config.toml
n_experts = 256
head_dim = 32
beta2 = 0.98
grad_clip = 1.0
final_lr_fraction = 0.05
seq_len = 256
doc_mask = true
Below are experts of layer 2 (counted from 0) of a mixture-of-experts language model. Rows are named router (the router's row for the expert) and show model dimensions 0-95. Each number is 500 + 40 x the weight over its row's rms, rounded and kept within 0 to 999. Numbers have three digits each.
After each expert's rows: "comes after" lists some tokens at least twice as common just before its tokens as in all text. This comes from a sample of Wikipedia text that the model never trained on. Tokens count by the router's weight.

# expert 197
router:514518504559492489452452499550522447496450570502533485594527548434495487472468555517543579479480435542462498474525517533493475498533518551514492579501547447474478509445527501508452455481479545482557505532514495442517480429486572478460546441437424505523486480487574582533524530463426537504
comes after: "7", "6", "5", "3", "4", "8"

# expert 9
router:520542468560473435496516446498479534427434513466542459452446539510444471531455506444501558509523520488577475488551524449440498471464570507555465446522530431474487540423482482496445511501461477549511507496458478514477539491594530571475575471496509439486470505497439500495575441471504487447
comes after: " |", "|", ";", ",", ":", " /"

# expert 143
router:486484439434553489418458452498502525519561520468535496462496518508475520469546503526399532564503569537482465449495529549494536442439476453524547499449528480501539478502527595534512446494544460590457511528489502470552506512454481480451432525526552518527451564494521575497511450463439497475
comes after: " the", " a", " and", " The", " to", " was"

# expert 101
router:448472521459482415485488498484511523457459518445480572466423474478552432486565514501545462450579472474503500498484580508472559465543487520420524493473528510478466566540444481498497499519482467484500562465534459508469529560583507523497429483543516499481537459420492569515525492526432584487
comes after: "\n", " It", ")", " it", " which", " such"

# expert 99
router:564457506499484449574468527448476477521542493495442464536535475456523525508498580573483446473505543553470464508498554432437482532495472507523484467548512451501527555480509514465512535481487462491512466441543434587540510529551430518537472583517447450553485519533509440432485424539544466463
comes after: "9", ",", "–", " in", "8", " January"

# expert 146
router:567541552469538465587490476457489454474533524523515538532552525447528495461418522518507480435459483459467435456488505501494528394470519491504531436538433496509461505481475466514649518512460531516511482473517513554503482586542432485531557479489524546489574506512486526487452543507524508493
comes after: "\n", "==", " was", " a", " In", "In"

# expert 86
router:508457535511484507500517499488494530436546515489484486443462559497499492518473538410471468571592426510516497499588575485388512489473595489509511489531527491481499529423485481573528525495514542516469541513478531481527524476556543502459574492528470457536451422463446495457495560471540464468
comes after: " of", " in", " to", " for", " as", " with"

# expert 122
router:511474516494461447483530506548489548399547499510479491456463563485423503519488514418459480563572450498519499555602516501434467543446549497533503522509517496528545567446487505537483495510443536539521514529496486545433514456528525546421576446546486442549485492452443536517488506464497474538
comes after: "\n", " |", ".", ")", "==", " =="

# expert 90
router:517460507479429577498531494524514525488476481449540489487529471573446507435519567523495484521552515514523521449484568469490448563535418487450473487516432540545538492522476574473452468506556500539546449452461487463542486423474478530543485511423551498488537451503466460450460549530397508483
comes after: "0", "5", "4", "6", "3", "7"

# expert 245
router:500500505486466544525555557535513521488482422511447475531556503484498514571459489472498497446482542546449517475483512482503484489538416440537440532532462490497518535507538510464513521465539466475500481460481497499473482426519412545488450522495457414538453517443533570559549578637514513460
comes after: "\n", " =", ")", "″", " also", ":"

# expert 218
router:545519531452516457545495477533539538522589496427539456472522532567535489509467463496456527428491516621521507504509484517507548599456490473465454513583424475489425521477481456460469469486578542468453470455516512440485479439520492502484509521491530536458521508480559472510470529536571492543
comes after: "-", " (", " |", ":", "|", ","

# expert 196
router:535489470433529537509533477487566499464515488463462546502539581439507443528480579431533531506517519545565522470567442475479477555534533519512513453516515524528518516424465515547510479461414456522506541550535428498435526571534497554491537464477474464489455512480440479440584485433508487530
comes after: ",", ".", " one", " where", "ed", "),"

# expert 144
router:511497569567499509456563486518518499443510497478536542490505545461491447469474505435483463504507510462511467453552458473483465493515524519526558546523506472457508507489493499525606534507415620530424548510506477494457581475453557524478581466524400424499495518449485513505503480478547444493
comes after: ".", " to", " that", "ing", " and", "ed"

# expert 190
router:475511502458598440482495412514502572484556583504531544451518537516546433409523516474527484511535502462487521492469541526486532497460521519433518487472500433510457495538535519539650474494478516515497524487517550489459513562543497516528516532492475447488512506468459512584468434461498555532
comes after: "\n", " \"", " to", " on", "On", " that"

# expert 93
router:507560461506551559515517477466486505504460489494455452493514474465560481557499466517508469482485512520544518486515550578557555485484409507457439475524546521476447499513539541534501551500596485512435435455496548457532495484460427478498465458420576504502501533541494399510492556485400501499
comes after: "|", "-", ":", " is", ";", "="

# expert 22
router:468564541518462511515474494496449484483407494476532488437488493590462433529475547491500595507513527547563424526544469507509483455506539462507471491508541444457527539504512511501489450530462423505516440558458524450478534480573501546502518470416531460443448513552488460526587465461515497455
comes after: " |", ";", " ", "|", ":", " /"

# expert 78
router:520525468510493419502589495466519528412522531512458481491534550460500477542514512436451560531528485470557482507614503468405466498487577458537471487529509448521495540427486475547469502484487504513511487536511525499479510497549557571472480480576464432515495492452483492512496437409483518424
comes after: " |", "|", ",", " in", ":", " October"

# expert 119
router:525435526499505493552529433464477502438490468408557468512560460489477529549562537472502529465530521512512532473534557529491539470546519435520515532520541436502462553462508439517516489516513492466532501446578444471520484528539503486524507563498471515553478422507441525448531586397534575477
comes after: " of", " in", " the", " and", " to", " for"

# expert 132
router:527473483520472454527518529556472541407572491510498523428442578471472542516479542409485502577570456515530508512599504470439472518470566489519492522499491508538539557458488479535478500461443544537509505531514475523423502462546513539434563444542489483556515513452449533533508505467491456545
comes after: "\n", " |", ".", ")", "==", " =="

# expert 156
router:523527453489483424483579482466511512427521523512469469485550551478493491538482506449447554531529481460552496503606479458410443493478581440558473474526522453525486516421489463545454506470500498498504495542498555497490499498537540578457478491595471422522502492472497475530480462422480506440
comes after: "|", " |", ",", ";", ":", " in"

# expert 162
router:535529417411508566543431495570503489516419510515497460487527487472477509508469498584454531533512483468507462483520546532545549507551410553459548469492517488462482472501540547506446514470503449546467551501457522547509485456468454537519491493452479529514458564620516436475532474543542462512
comes after: " |", "|", "3", "-", ";", "4"

# expert 215
router:478434428510574526472458529465512485493449482543482482478528483494516454473432461514538492511425540504497490512471514400556480476488478577495531483501516431568496513495484499545437466526524572549537569559435511569507535550475483527478491447472559501508474510596504453482504500525499558597
comes after: " |", "–", ";", "-", ":", "|"

# expert 226
router:521511495441475456497467496464558543477478473493450528466490484463489464481481540455544455489551417374519446450502481511469556541482533467457485522463491544512451506479491521514465484478492551481545568568487464481532463571523536560500529535595441509531537568451445555513433459530466550507
comes after: "\n", " Born", " Genus", ")", " by", "   "

# expert 210
router:555481505507474466433570473509528556435528490467489517395495541494443509514481564463446528535529470459531498519606568525441466496472550527573490547498476503531497552410453483540493510472472547549521520497503518508472545515540549533421527480535453460517486417434470550523497483520515461520
comes after: ")", " ", "%", "0", "5", "4"

# expert 92
router:545510477568525491502512462476468589421488521466459472461454534533447512489472536449516464493561532559508517488561486446454479482485529554564412495532503529559481534513464527488461528487497519548519506544481510476544556483530495518423561525518477496503564480428441549431530419396526496509
comes after: " ", "0", " (", ".", ",", "1"

# expert 238
router:529466467483514545466449460501499445465480478536539534468441463512426546512470475504462491566539495502524521573538527495475463422493562514564541495442506522556492513504488527515445494503552477513455590532436446528497556542498556560439450421481557495520442502468472492589538490528521434459
comes after: " ", "–", "1", " −", " +", " Motors"

# expert 82
router:527510422498505535506541478491552525410504538496483447465519575521508517493490524411484550564539537468550576542542486544436447517462553534552507530545570484545467528414512517531518485465518541514523509526444475426452533518470548572472532452490496488527460492425453475533522428527513485508
comes after: " ", "0", "–", "1", " (", "."

# expert 64
router:558462533471482468492558482507511486488513510492496544428486546498493456475504521430454547545513487423534485486551461496414476479511535522513510470541585455512482555467471519536503573528439541530473528555540420520411499563532522552492497512570434474488493476433532456480546460478547410530
comes after: ".", ",", " to", " and", " he", " He"

# expert 84
router:580512464518530527415513471463567547476494474456456502490512535512475497531501513424462535520532520458528531520553493485415461601468496532533499537495524412456562530448560451419417491461444546474523504512460527514570496470566485546545557508505549499501532528509489480545504450522552502508
comes after: " |", ",", " of", " the", ":", "-"

# expert 242
router:523506496486398529485559520485538526416486477483499475455462536519474512556513544444498538561568516501528509525568480513411433494478554568547527532530555477519518523422509545536444477516498484508526536487510446477481506411562559570464546411501504510488505453461454520482533444505477460520
comes after: ".", "1", "2", "0", "3", "8"

# expert 98
router:563535508484520517588478423487495497502507500532476469429525509480564503548408538580567524472486488492481503522507524561474478485440471500487465476501537449602434517486464466551487501487514534472478455499491548504523494559491505518539443443553491482509506544487616405426466505489554500476
comes after: "|", "-", "==", "\n", ":", "==="

# expert 199
router:489526449550485571497499551524438515465439568498553540517393455484432469482481533519522510505492436463547480553505460538558483451571528562454497498450460507474527482492566576535491509569497474547527538401524498542452529523500551500470508450425506463463523478467506509481534470483558534513
comes after: "2", "1", " ", "3", " P", "4"

# expert 111
router:518470514501466438502533516553490534411548479506502508438445576477449526517486525417483477571574459471536511532608504481433459539458578498521501507510511498526554558459487493548490498468435557535507523531512478532427509466540516531437571452551492462548508504453453540518500497466487468540
comes after: " |", ".", "\n", ")", "==", " =="

# expert 131
router:405556535475503417488518458465433459512491485457436538474430458455571446516558539499530491473547537467496569464548481508454516474472506458522501514512504549530447533503410523419498477480480527456439512525479478534544503514614543513525503513514553486494551527537479544515506424535485540478
comes after: "\n", " the", " a", "The", " non", " The"

# expert 172
router:522521470500482544467483522533563505500504559509521477512433485488427433537508528525496498508478466517488482488506500474390536465434468567452483511516536443485498482455535582571431506507561515564497582528463480574463459437503479567501502519522477447444495443516484498448551443516509488599
comes after: " |", ".", ",", "-", ";", "|"

# expert 255
router:534451479454512493521544514544503567444523525555429482456433488444476469536510487434570581475498488520520477520531496502419500527521559492491484585481508547517521568479571466496487468499406556599465521493492459464454551538480563525508520471483510456509453476464542495567530499462474547458
comes after: "1", "2", "9", "8", "'", "th"

# expert 142
router:514465535511568492551536544508478494523582473439527451473517464524550529459515454494493475457508530509465559429479477527541546504418528460443450504489464467501514417483494435478505546462507515495465514448500576554509443604547434517494470453571511497511572554469482508470532507514560569512
comes after: "\n", " (", " \"", "-", "==", "==="

# expert 147
router:531400550451441529471552487508494531462549419473448476483501524514514465517497535483548520501493497498482530505545570536425445481503576502484463471493511466489441605467435508533549513550440574543555484570536528551465458561542485497527495497534456482526521448474497498499526512424554514453
comes after: "'", ".", ",", " and", " He", " he"

# expert 185
router:507556444504505475511470540475550496441441543540507506483504494460535458541467486464518484507530404433548493515553409480464518499445545471532529478470464470472524538507481539523490493422523573475449562570564533527517510447506492544490537509512494442413476439464542476500552512620521475491
comes after: " |", " the", ":", ";", "|", " The"

# expert 117
router:496485506423498493480502460588458515506497501588524537423497519440493466385468461544548536565535493513494429515430539516491467477502485522529518491453505489531473517504488526555512523520534554481537514451600585541526461526447459475492557452502561487487464527526543467470446436489472488555
comes after: "0", "1", "\"", " F", " album", "B"

# expert 228
router:505580565444530537532508497537474568569472480507476489473462503498491488451471488481521482418518541523473474432431499513521568448461429561510459470461498513549460556536501491478487521528551457522495507440431607483474477489481417553553427562502569494508497502487505479457446507501544480460
comes after: "\n", "-", " (", "|", "==", " \""

# expert 231
router:552558475553532469515424450523503529502434528523466440551512531540462462493576525517503557522403553523552504524481480512493517499430570429504470461453522570451551494522502503418545505444434441470551567489481522454452532462526550521475556503447518498508461531484477521507514529452539475501
comes after: " |", " ", ";", " S", " U", " N"

# expert 94
router:417546511511558536483547461480449542513510529505516444490503489474506495595487419513477467521571547456487480574475505459470562489439513457528506550525503477468546484493578525491468475507531514558472485547514507465512450472516487466552481458528561552560501404454486607470566468473512508551
comes after: " the", " of", " in", " and", " The", " a"

# expert 148
router:539500520497508477537556466478571564432566444439513461511456523445446534514614572503523514470513477531428495474512520510447528505553537493422482553477506447479486495464468493504555511568499534496452542549452472599551464487457481532463489519550450456506483468463520535501518493429514450496
comes after: ",", " and", " of", " a", ".", " to"

# expert 253
router:434562538512536485444553457444473498503567501588490552492582536492487526468533471486518452476491503563466497480576529479487484450481516458422451459497525555421460455481472473479474480462478394496514514549541560465462524582526552458454503511469589531476508447494503534521493532507503479506
comes after: ",", ".", " the", " of", " The", " in"

# expert 129
router:532538544483473488542568475481477580489535421500437556435545516508502446564530482483458546467556529484443529470465489500442505561465533528488419522481620475500558522469505445454495531384488508526463516533482523479537505483433482469508554500501443449510480534492480550497548474463530502480
comes after: "1", " of", "-", " and", "°", " in"

# expert 159
router:474416476572488524527534528486523464604565489465519510483396498455437439458511479497469521497483541477492494476501420601562536505521526463500433466536513503444543456520488454546511565552484538478562516461520553530484531551493469517491477455505520505553463511495519454445534541541456550534
comes after: " (", "\n", " \"", "-", "==", "==="

# expert 176
router:450539432512454515506460464480508571467408503503557479499500511573503526557502522531511506482483568572540491529500520500499550521519474534505445508531498464443512533513559531462489520569523427529510426472413508427452489516497504491495535476415547500472504502485417566391480482474541458536
comes after: " |", " ", ";", "′", "°", " MPC"

# expert 67
router:573500549550517484428414479423443506500495467443463480467479498530516549551495490499503502498509518478539577580564504508489460500451526481507487461489461523418543481506508574501435487536579532444538481508475525531482528596562531526457510519453515475512533503521424479416540480496572484515
comes after: " ", " is", ";", " as", "–", " with"

# expert 158
router:555523476488485482483556460513560553444540498527440469428544532484442519479484512460503532502550450438543487485588518496421472484491541511577466513506477514523495565402455468570502555445494553541504546476542500535451509496530544562424523510573455493556492446464492525492512467525518476449
comes after: "0", ")", " ", "4", "3", "5"

# expert 186
router:494480542544514512427468532550548480474437571557500476484448477442510483503473500473487522426491430502490527492511560462477452527541573507508483563544495466496456528514502584533470557550474519493534568428520505485522539420494605514447562469447483474459481564497463485564463485522479445485
comes after: "2", "1", " K", "3", "6", "5"

# expert 183
router:549505443533485477482533441487584536397502521458503483414524519504440524512465536439500507540560493478555513496564547506428466529481561511578502507522503504506482563385480475548461529445495547539535542488497477498474538496513567560442509478536442469554475462474468541507539486498533448511
comes after: "0", "4", "%", "3", "5", " "

# expert 166
router:516484576517521484494582503461412598481571481477431541504532514575534537460486509462538461456479525551484514449524476515486484467498486539460498468487500534403445481484522500444538458453472485554472549509532489446475474506520532430505476506526583443531530459475438590505467528535499475550
comes after: ".", ",", " in", " as", " of", " \""

# expert 254
router:432495468446475469435463466532528437523471578507522522467543518472499535463439549490546522511506446494476517535516538456532494530490598521495480520473507518411381511528482558467469562464493530459490506431531457564495488538454496494539527532490534489582457580477540474542491455473468445531
comes after: " the", " a", ".", " to", " and", " first"

# expert 223
router:554470453467515539469541455382567565448518478462447452529494533506455481516469520430543508510552489550499490473551492478481502569448474520545566536523527440425500519462509495461460534482435549455467518480483524515462491487563578575536554457540493478455509532503491513574493501444517502542
comes after: ",", " the", " of", "-", ":", "."

# expert 165
router:519403447503500525419444481555535477517448489473522425465557497494485543509495514519462516507414487467524548499489583565563540484461488538500476588452539506475554519496507474530452471510574450500500480527464442453485523513536491534520512542419519490484440549526557427557525517548549520527
comes after: " |", "0", "3", "4", "5", "|"

# expert 126
router:506541519554499469460502494489436502463417545489538475440454486499473446507486495492515532501529527554578441555593508486445481417500515465518474477474502455451486519483504480492479448523451484547543506510421552491486596499540546555491499501430548422496452537547457467560574450495530528457
comes after: " |", " ", ";", ",", "|", ":"

# expert 45
router:526532417479527513482429527513481530476508579525409463512465580449527582461449505542563483524519452504508491549534552407485461491457531541521531542501547451509485517458450568502441453456573543535528475529493475453501550574451519502479465433492502545521460530467464469493507493514542474510
comes after: "–", " (", "1", " ", "/", " ."

# expert 240
router:540530374503548465470463517526522436507452539543487505493483465487454601457469513527423473577477418419571558492498503479522463455489559515542513489454482464499482463473541526507483580432519485487462516540460502525483504531507528520500500506518488527531472505481498522575533557547584475552
comes after: "0", "3", "4", "5", "6", "7"

# expert 100
router:540466484513546531514517536462515512490521499466494504407485493489579499494452534486520516427510563563441534481463454565477552532568412465562474477552508506469533500532486524475450506463598479505483522406451565440536502433485404501505476531506530469578513485552461513508486518522468527500
comes after: "\n", "-", " (", " \"", "==", ":"

# expert 243
router:490486512557519442476538470472534489493612421473534559490565468469483539470507536455486488531500533565542542520523464507451473507503457416441499538452569493507433518489548512477489555518482460471533513472490469530517564501512548507513518546505420503555555415427528570511485516408506494523
comes after: " the", " of", " in", ",", " New", " United"

# expert 136
router:507418513500492542574486498569451529491437430543447510518534492489473437549398521485493594451456534434523505516480546488491482543514510482550515516562459479537492547441506432540445461472475565511520465494518482501448515552530486521467468516528487473550491574473496491511491474486596561441
comes after: "2", "1", "9", "–", "0", " /"

# expert 207
router:561459493554468504498492468499483547421434525467544491460436500521451518489455523429490499534553536518563477554598468518455472459465538510534505502497506492466506567467454521558491486497468492570517512479464441494443587495560537569459550494444486471475451500450414506529562451536549493490
comes after: " ", "1", "2", "3", "4", "5"

# expert 206
router:560491522508527483576535420493506530414545427507455530494530552524465510522511519449492539478547532501501501515547544488430427509506571523568465485526544477550476568425470436511511491435499569518513548489505489511511532525542569543447463447553499446549461518473442516492477458468543480433
comes after: " ", "–", " (", " in", " October", " March"

# expert 249
router:488415504497541401551526509433478554519537476505547585493508512517486464445470507447492499388445569517464479436460431537500536498476503461502485475499543499471419501518509497442566562481505556463471521477459600528521542567492443498533464515538490498522501461470513499474477557514539523516
comes after: " (", "\n", " \"", "-", "==", " the"

# expert 75
router:492559500497499524474511464488531568533416519508500465469526573606432467563509501506468550533500450495547512473420441450486560512524424515539477467571515515516489531488527541534450460502549472502549425515466528408480461450463407514544470508520497502554541540540473502495514497554525532505
comes after: "0", "3", "-", "5", "4", "6"

# expert 134
router:528472496374539478529468471438473476516442520528446414497516495515502479470554502505562493456421494480453483524496450461522556463509524488546523479489493533499456515492439494557538442514561517430500472459535546478481533530523518552484505484484542522457538541519440449610427529559517561531
comes after: " ", "–", " (", "2", "-", " Born"

# expert 114
router:513454538503495509499513492488488525426537523506496490444462563505495504520469541407474465569588434506518501502582582472394524486483595493525516499537532485473498521427490473565528519497519527516470542499483528488533529477561540506462575490526480449541443411464448501461487562473531474465
comes after: " of", " in", " to", " as", ".", " for"

# expert 81
router:520447513557417536538506474521481581472457466470503493474539548512576579510474473479462499513533542502530557489524546504475507549513530456482437439552578572443513482453588551490494529512540533556497496510492547449485489493561525506475518448470496463542470453440480477458510486449541392513
comes after: ".", " is", " of", " in", " as", ","

# expert 205
router:567448515525466509474576445511496538419539502462509503479538541501489468549477582428504475545509477451508498516576501520439493512443562552561499464469516419454448542432506439533457511526461521559536461506457440464476543482488561565435538485524490495546497505484473574483508488435522513485
comes after: "5", "4", "3", "7", "6", "8"

# expert 73
router:535469498498473451480529497535497545405543491512495493449459570481421501525489501424470469563583454502525512541601501501428448544453560470529500520488519495514533561455487512537491487504460524525513513527494490533439517462540523536416590434552485457565506497450462525524498508451494446550
comes after: "\n", ".", " |", ")", "==", " =="

# expert 189
router:537494512555484541507528454485487552433474532473506471445450498514440465484510527432487545552555521515532475587583512524469468412464534547519520504497510490468509553477468515525489489533435509536512529496434447473460581509546524554438527476441487475456447497453417494543522438487600489514
comes after: " ", "1", "2", "3", ":", " +"

# expert 192
router:521464472506468454531570452562537517425544510511485465452559522470484497536455550432462534571581485417519537505557505475439461543417564500537503457548501511540472572424483502520503513489537541510499539519506481471504518519465499565457555459554502494528448441475486428510515517504419508507
comes after: "0", "9", "1", "8", "2", "7"

# expert 109
router:519580525472520536444524536520496470513507498496414447458527510495488519524496502527513499440540560451543518621577474435461552438442518444487473504505467486509499513571456472549483432507512505547532579508476452456514464451474527492534525449466544547491525486431435501479520465489508466592
comes after: ",", " |", " the", ":", "-", " in"

# expert 191
router:494500519554433465506479480504485504474519513448568462453490439482477506503573498481546552433470414574542439536545540499511510396584496484477534493496493459435559553482487476518504493554497519499477465445492494506494559500604530536455497542442530440437450534527481481552522486474492527444
comes after: " |", ";", ":", " a", " /", " —;"

# expert 44
router:502543501555457527546509454517424544437432565470536479495478493556510467478470525454487566492536550552566455539564509502474450437466546492473492517511537418405497540493513498484486468537442488554520500556428497477467542532554546540487546478439525455449444514493419471498514454472510509476
comes after: " |", " ", ";", ":", " —;", "%;"

# expert 179
router:514523505490433500483534515498435497453545440547506517513485540536500439543521545452547470555461434445538473449569450508580446471495612497513493517532428463500515519490530590494458522465436494473485530549457478474538500470526584506513475479528478533471475502456502526464404542574506485508
comes after: " |", "\n", ")", "o", "a", "R"

# expert 115
router:471467500522445528513472456458544518502474505435514513531461518543458565590510519455496478496491536584567640482419479504489485536536448486535511526589534547473502478471560489446439422517491495528549464509451513431452465482515483501524463496477543485555520522522494503474560512438502500544
comes after: "°", ".", "4", "5", "3", "′"

# expert 212
router:489526557480448460539526488520473478514458452543523496551504550450476499495531540526503493470467476516489403430455499465447579467518478546507498466566488491536505557462412477558550522531467522516524520431580542558455512535517376464478463566504461525497472526539536519494539475488540571479
comes after: "\n", "-", " a", " his", "born", " He"

# expert 69
router:544477501548442498442501449452538529446525542481471427526480551509470508475483525440528548529545541519546551532561473565416440467473566496560471462553483510456527548437484527519458528558507522563463528533489430496497517479497542511505554485523499408491497491456414532432531457476533470530
comes after: ",", "1", "3", " and", "5", "4"

# expert 107
router:542463496480468514482459501506562529414508535482516464493438506509450596503432553404492497558590512487525461500563427512423478500439525524550478475530498508530516551445449524587478495478482512570528515482525453508467528468457536552503539527510465543527536504427445495469532465501484508442
comes after: "9", "8", "3", "2", "7", "4"

# expert 125
router:546493499527473462441587459498532550438516483467495520402496543485444501531488552443460524531543491462537508509593560526444459488494548523578471538496489506518485560416447471544481525471485552537518530491499509504467536495529526529425541480542447455511488410420461567514508492512507455516
comes after: ")", "%", " ", "0", "4", "5"

# expert 180
router:557566459515449520480488492525566509506466582448511464459508484548533517465488496455468491515545531500565469457539451492418426511511512528567514512500465468495474520494516561565462555526517467519475538526468472507428532452538516534411593456452457505546469491482430489472565445499503416491
comes after: " ", ".", "1", "3", "4", "5"

# expert 10
router:461474499505476557565500468510554496511471558444527436486488482581477563566495481522527456486511435557532560534428497563520491538461428485530490499586546512488497514467507542529474438525520435485584445440479464428471430474499439480527473556426500538536517485524500480455531517533483523507
comes after: "3", "0", "4", "5", "6", "2"

# expert 95
router:552455505545433518535557423515550511464526434517464483534510506435433503554462529464499484528477435479544549488517524475436456495502556484541463510493519459546461577442503441527466511516457542559516499528502471609488473547539548524514498505592454527516458487450543503516517523450550453437
comes after: "9", "8", "0", " New", " in", "7"

# expert 221
router:475487557422446443509493487481545553501537501478530505530500585557585456432522526468507550500483635454511505524530484496480433485461531497562480530467481554514488504512455455428462544498519559442516434473472497514568542492517524504478528519430507486518494479435407520544466525524518506511
comes after: " ", " (", " the", "–", " non", " The"

# expert 0
router:562463488523532505516515426540508524424542445573476511567541514468473546515506525422467486510549469484503486533546485486430449540457501481515515519552512469509459570466464494530504505515470493528488538454580499527528525553495585536425520431599501511507454463473446551505448432446547481466
comes after: "2", " ", "0", "9", "1", "8"

# expert 42
router:501465537393453562489483487458481485521483448481474476459575487519519535547520491521486532521457490543500513537451465552453495540570562518502462535490519512551537492426605488487528550453411514543491561469534493523510437467562551463479502485435418508542449531521541499451496524570521505489
comes after: "1", "'", " in", "é", " of", "á"

# expert 251
router:479509530496478404497504441410510535474482458488476546440430488468524446548513538475517529464531512428544498445473527530489560524506502480426505551489541536506441503499464478535476427503470506486517522521448512464542481581588503515571509509537475468517574600467463567535447485556482516514
comes after: "\n", " Born", " Genus", "In", " Country", " Coordinates"

# expert 232
router:443486505468502595533490507476494508531448481525499509505508471532485507564533501494483540550487433486536536486376571532547553422581428533467483528532546485496532567480519522463461469535537428532537471484535515473454489494479447557483403495458475492523482488522545516480559456444494570509
comes after: "2", "°", "9", "0", "\n", "″"

# expert 178
router:540520506510473470514525451438519530431524517454487525423510527511440504460473561462503477518550442451522443544579499525459518470497582511563486525490470565502476543407492430556506552453468553479573518522516481536504544500524533579492518537557454487519526485414452554478514464443483519507
comes after: ")", "%", "0", "4", "3", "5"

# expert 244
router:511559514488496496499507422455434551473518487490453506545494514524470422477494483496433530588513520533408457514508488431461491525486530470443542498481556535497432533474466533508552504561445503539507578566474510519493542420506450561565460474492500559524513519469460547428495437470562504523
comes after: " ", " to", " the", " was", " and", " a"

# expert 195
router:512446495480486528479535554556483554418458555556468465497422496416490493547488513420539548475519435506536506474526513486441506547500558503448467511505417487504478503477561502475550524499462539549500595504575517452484568493471550533509541469461536438454498522488524545546516463444515545454
comes after: "1", "2", "0", "9", "8", "–"

# expert 83
router:516544544522596501530541471505485513470540491534544454453522469493452414422445526577485503509531521510472473514462509447533532430447492496517596502446487426518513466525441554531580488499500563456411577501511502545509538560529505500484535494511490515513439516537552500479487443514522516434
comes after: " the", " a", " \"", " to", " The", " Sh"

# expert 188
router:477479464533522548563460487557455550496475507496531429456459445550481527468434518443520553500500507527594486551470554483478458483496557536455551485485504436403515529491506532486480507539509483530554479504477495500479533516536543597439490455437511510499437475454435494526575512466551418516
comes after: " ", " |", "1", " United", " .", " located"

# expert 21
router:487525473530467442488568474442515525404485550481488481432484567461521454529494545405480548567559511489559477534578507466453455482464588509534478524522536442519476531438490476520471499511463514535529493552480494498477532518542535573456519469519484448484474522442476482515542417420490530467
comes after: " |", "|", ",", " in", ":", " December"

# expert 106
router:494507481513445438494558481461514516413528518513469517463490567455535460545522528434464558553538502482540459551583513443441460488473569493553462499526534453544513557430441495556471486498501526530535482548511480509511540496555554579446495479556474441467460503446463508501515440436501493439
comes after: " |", "|", ",", " in", ":", " December"